config.toml
n_layer = 13
d_model = 384
n_experts = 48
experts_per_token = 6
d_expert = 80
d_shared_expert = 128
activation = "gelu"
moe_layers = [0, 1, 2, 3, 4, 5, 6, 7, 8, 9, 10, 11, 12]
router_score = "softmax"
normalize_top_k = false
routed_scale = 2.57
balance_loss = 0.0117
balance_bias = false
router_noise = 0.3
router_cosine_scale = 20.0
init_std_router = 0.0308
lr_router = 0.000483
n_head = 6
n_kv_head = 6
head_dim = 64
vocab_size = 32768
norm = "layernorm"
norm_place = "pre"
norm_eps = 1e-05
positions = "rope"
rope_base = 500000.0
rope_fraction = 0.5
qk_norm = false
attn_scale = 0.125
tie_embeddings = true
parallel_block = true
init = "normal"
init_std_qkv = 0.0212
init_std_o = 0.0
init_std_up = 0.0212
init_std_down = 0.0
optimizer = "muon_variant"
lr = 0.0025
lr_mult_o = 0.915
beta1 = 0.93
lr_head = 0.00652
warmup_steps = 200
schedule = "wsd"
decay_fraction = 0.867
decay_shape = "sqrt"
final_lr_fraction = 0.0
batch_tokens = 65536
seq_len = 512
doc_mask = false
train_tokens = 368200000
steps = 5619
dataset = "wikipedia_en"
Below are experts of layer 2 (counted from 0) of a mixture-of-experts language model. Rows are named up (a neuron's input weights, with its number), down (a neuron's output weights, with its number) and show model dimensions 256-383. Each number is 128 + 32 x the weight over its row's rms, rounded and kept within 0 to 255. Numbers have three digits each.
Before each expert's rows: "comes after" lists some tokens at least twice as common just before its tokens as in all text; "raises" lists some tokens whose logits its average output raises strongly, later layers aside. This comes from a sample of Wikipedia text that the model never trained on. Tokens count by the router's weight.

# expert 34
comes after: " ", "(s", " (", "2", "9", "1"
raises: " and", " |", " while", " was", " –", " |\n\n"
up1:113118121104124095137085128083103081123157113161171107153095155111103164170144095207142043027168116170105138128108163123160088140144094189087212132054149103124124116157142134106163157124105132114122090136105120135151147137125179103106094109155060143142173121106133110144139151142104097130090159176151136223161099118075159115054102077151133126175114073186137108113139155118077141177126
down1:091072124166184173106160093107125113062184184103141115155193152090205146182117126147081102157119162142111084067120077107140162073080157146150156141138156113122176114159145117098113103190065110167146136160130110103144113172094108097132158158155159088140133171165152102170065160142139087075163150130095113114121119106151147142133146147136101160083125112152087128128109136157117201180093
up2:138100142132142111117072143137075105121110139118121130097211104121112105135127129114104081179167145112163142107107152130097172122168149169158096097145159140125138134179138186136105082153156086087115126151110146114143185183108128139144095159136096082145092136177093137122169182097105156144140135110106130087107124128094129099131179095090077143115101089135113161158114148131111115047155
down2:149132113122143120129120151133143145154108131116118098084143114098141048084159120194146101133118127157065097125095116073142140071068113140135137134137101140150204139093131206177148103118145162126152106120072076130112109162155154126162127086073149103174161108110162124122162144108138114082109129079161071135087119092157173133111119153059096126085189173119108161125177139160172123166160

# expert 44
comes after: " ", " United", " the", " (", " in", "–"
raises: ",", " ", ".", " (", " and", ";"
up1:199095122108147174071172125186101147174111091127112107128151153154127173159117134171148142174125188192023095089156161157065147062125181115115129126073163162146110064132144089119110114144119101147115142111164126091135132185181086111078130151190130169122120121115135161126105069096114175035090179109167096113140162127143156122095126154137150097149134144175121110101122107156181078153184
down1:185157122142144180042129180130096183121131093067090130158103162169157143157081106022180120126151169129079098136144171149144124101147166127102148130156142121191111121111202128106142142122118091133104123116142111158116080110130079144096111141123150067152168075171146155088170127147129127116102188131142154153105093109093153109139131087112138122148075073154159152143131144179096118129084
up2:122132114111115085133145100128154172161171137159147206124143114167170119099142144122098125137168095182178119184087137126127102113082117097099122151114114148092165096142114163085145130104147093084129156128078134204138140142093114073163125162063138084166108128151184123148148143090129108076062115192087176130137146128102056076088091140164093163105149081164109128132135110111091120186042
down2:110123155161162100151139146121125104137105120070121113095173191134094125167098180105126118108161205183167115074168128083093070114078083146117125153117136123123128166134116140069096078185114100107096143131081164158093165067121080171081166094107130122157019125104093140187125134093124121108168123186091146134146212150092090081128138171080132111156152083149119153151156115131073101114103

# expert 2
comes after: " |", ":", " |\n", "-", "|", ";"
raises: "ina", "re", "ron", "ach", "in", "om"
up1:110130183153120153158139104138100105100153129122114163129123154141125139105173123123097116129151159161120190128156207068101175162072122205123095145137143133096110107117141129147104070153122118156136129131107124139075176090155059077155102135143126116137152158082127135099113153193178087122189117155138189123195145108181163137072123132174120138160080078150106151121223131190178092110132
down1:110135158129136133089120115119134182109167110160112158136108120066151096045176087156131125111119174123128165181145131145091167124121126157120052125129134097108129155099126123105116156148138141131105136135171161093103134068172145112124151152186128174149151118085144123160112144099156147130103138175177115131141132101189155169093118132164161122155144125134143101157142127145113128081075
up2:148143086121094112180132094167086129095112195104117104075134128157118114135117153092141116067105060081120102115145085096156170180156077104115164085173127150157105163122111158122134128165160160079126176160161076142119075124172092108165123093083109130128098122176162165181172135157135165141166168138038122106161130108149193170160124152089127156136119180098166202129115141118163126137134
down2:093115112165162108124136072159114130117117128110135170113125137069095105132140114112092090166101116098113084097143169151173156204179124097097129144160173144103132109115151098158189104183112090138148154141101081114172144078184137118104176097140105148080107124170179209139193201145156122150097151122144111104104113102143145138111080087153079116143140121108158147166121158127148108151080

# expert 37
comes after: "\n", ")\n", " |\n", ".\n", ";\n", "==\n"
raises: " Website", " Conservation", " Native", " Founded", " Country", " Language"
up1:141189106117163214101107055147124169142146205152138090121096149111055115122106107152101139156104133109151137141164117145150116122153183106140117115168144173161124072132107150068156092138180105106102140129125124100136115100080115034135088129116151115087088110132117162138076146167144192138200097113183090124146115091140123099128136143164126121101190169099116165148176151096122136102096
down1:155122119122088139222149123074060153093159141142165133122132108171117096157092126127133105162081088111102106181117182104140156129176126155121115113150083125151127102157147085097171154108144107159092075115150169145165082111117106093125156156132151130142167131123146170146071125102090161117140171129070124171108218143101178136172177120166161121166129074099148083103108126112117155098146
up2:166128144128152154070168124119148126142121170113156142144096131130071125090077161113092116115087136067139092187129182129155143131167151122134100103134135145136148086107111109134141117140106141194084168150111100158115162167139162147101094151148180115152087133132111167140118151110202104121205131079146152110168141104165110117125161124138162083095124144090166130110181097127157147135135
down2:139128138102133124152179076095175107182145119092169098136074151158115142073149112094171169089136155162145079132151126171190140088063129168111120161109067079103139109123115130158139134154152149149211128138112166081096095141116177082121110114142112199134131098143172090102144134096155124162090114173132125119112087170088089135137121153111094105110120120083120160107153109194147080101104

# expert 32
comes after: " ", " (", "–", " [", "/", " New"
raises: "0", "9", "6", "7", "5", "4"
up1:139128143129123126121061135095087112123155156134133092130115109083130057133144120158131137062157087122128140111098145158137124119129073100169118194139109116137140155100096159146152171088120082145134084201134087202100163165138087079116077095116125171124101078152134101132130162133156124092133149169100133124097128190131110111105127081203223128097127140127119120153093092110148112146127
down1:060176091118104118130138147183091135132147138146208163131072152115109176133079143142104143180078117150112127158124116104213105105182152118099107135118108092128126064102123117077153176128171096091171169141135140084122111134161173157082126061141142096124147203168091203099098104108140109062086130188108071153096105070143112136142141112169074080141105141187092117103168159132119108108125
up2:147060111099138160145081177154131094156076160166146108111087093165112127161092143190133120176124121112099152098157107135129142177113153101102142112135138074127107081116126135131179087115158107100120165185206159112118154105149141162130145147129092110130102141154142097175142190144127124119136092167127066115136097156121183167154146093130108126157113167112128163143134149107137099073149
down2:125165145173176121096168130183126152107108133100112133165142145135143097117201140166139171126145073078111087156168120157107149107171171139124144128141142149156161133113113090162112138137124101082172074158088086103114124122113131093096140150131072094181116097145181120111136119183105181112093131067139139126169148165125118112161103138167116143103133147126157094203174123138143128156065

# expert 46
comes after: "2", "6", "1", ".\n\n", "3", "0"
raises: "21", "201", "22", "20", "19", "I"
up1:101123123058089125087118129093093175147182120028106118158144112186132105136132160122137125186143110132087128146126180161141138175158139102113141174053119113118107128148165128165101105121109127079142102189148085147154134129087137155130115107151156116149142063094149075140114115113106208169151139152092151109139109042214159189132110090116164143156143152153112114124098128126144130109132
down1:108175097191162122116126115124123085133085078152130104121159131182118136153103111132141134120140084096109123120141109112112087140162059091112078144177124112132205133143163094086135139163160092111122137120108122147109120122159093207150183227172176131108124111179113125143113141119141122164106099151183135142093065151087052135112128105089109063147077121161071114163096137104142107120174
up2:165170137047131127089130118153158137089155103175011126049108101100084115088122148118109137095186135112092093131174160092087116161097067131120195169101122097104133089077135096145130087171120126132156141106131120144104120164117124112139123087143114168119101080159147181177098099147137142106148118139173119122095161163108130145162129127115161152090150113135107103151106144155174147059182
down2:052124109153145119102086162062094155172111128103185132199149169214085207107084133143172114205116125164036133155130141058152148136105081146156137123154101113114101152154097120106116130143161165114111127157146126176154119085101164089196132108154128099138155158091090072127119119158134090116097109145098134130134157134184108139115097073138114127162124094129153072119141165162130087184128

# expert 8
comes after: " ", "%", ")", " |\n", " Final", " ±%"
raises: "|", "|---|---|\n", "|---|---|---|---|---|---|\n", "|---|---|---|---|---|\n", "|---|---|---|\n", "|---|---|---|---|---|---|---|\n"
up1:170174096173107095103192109107162049136167138115172102113140193179128170075159154166135190092132129109135119153075089135112185122157097143171162100186171140136115162176082129183161128084104126130064155157101107131173186167128154129083105133130070133116116124060154156091176147153139172123167123075150126165124081124117128085113085084103023131113054100166083143124105123108159079131117
down1:105142098134117084225129119108061163154091148012157140079135105126142069164120092167042138050095139101187087109206118116189136117120138085156160119158100152133127126148151135103158102119171134130104171129084090107087109142125139144216165132119133129080152079092178150121144128111161106126118138130183158098131084110113106133134111111122162151110106136132108135129165103130134152197096
up2:136174130150056136117134105080120176112111140158193158162063113089090053105076145096088097121136089164091126160189209067128148132092141154111097108144161142113089157102171133131106095129132126139070136134207134151119169134121124151192153086140133168109090139111162113086169204119139163154123105168122098123127165179181152111094124137113098117128084113091153151092138199161094108193182
down2:119113093175068150172097072105150131123145076129163124132140158091103100139062104097078095099154115124125093149186069097156082156117149105103126120166061140081072104088098156135116062115161134111149145117208119158111108182149169131181126115155125141105101125118099109138112155134123100177080095145136155120105127114168109126175140078141101184152151141146112066086105146122132075128159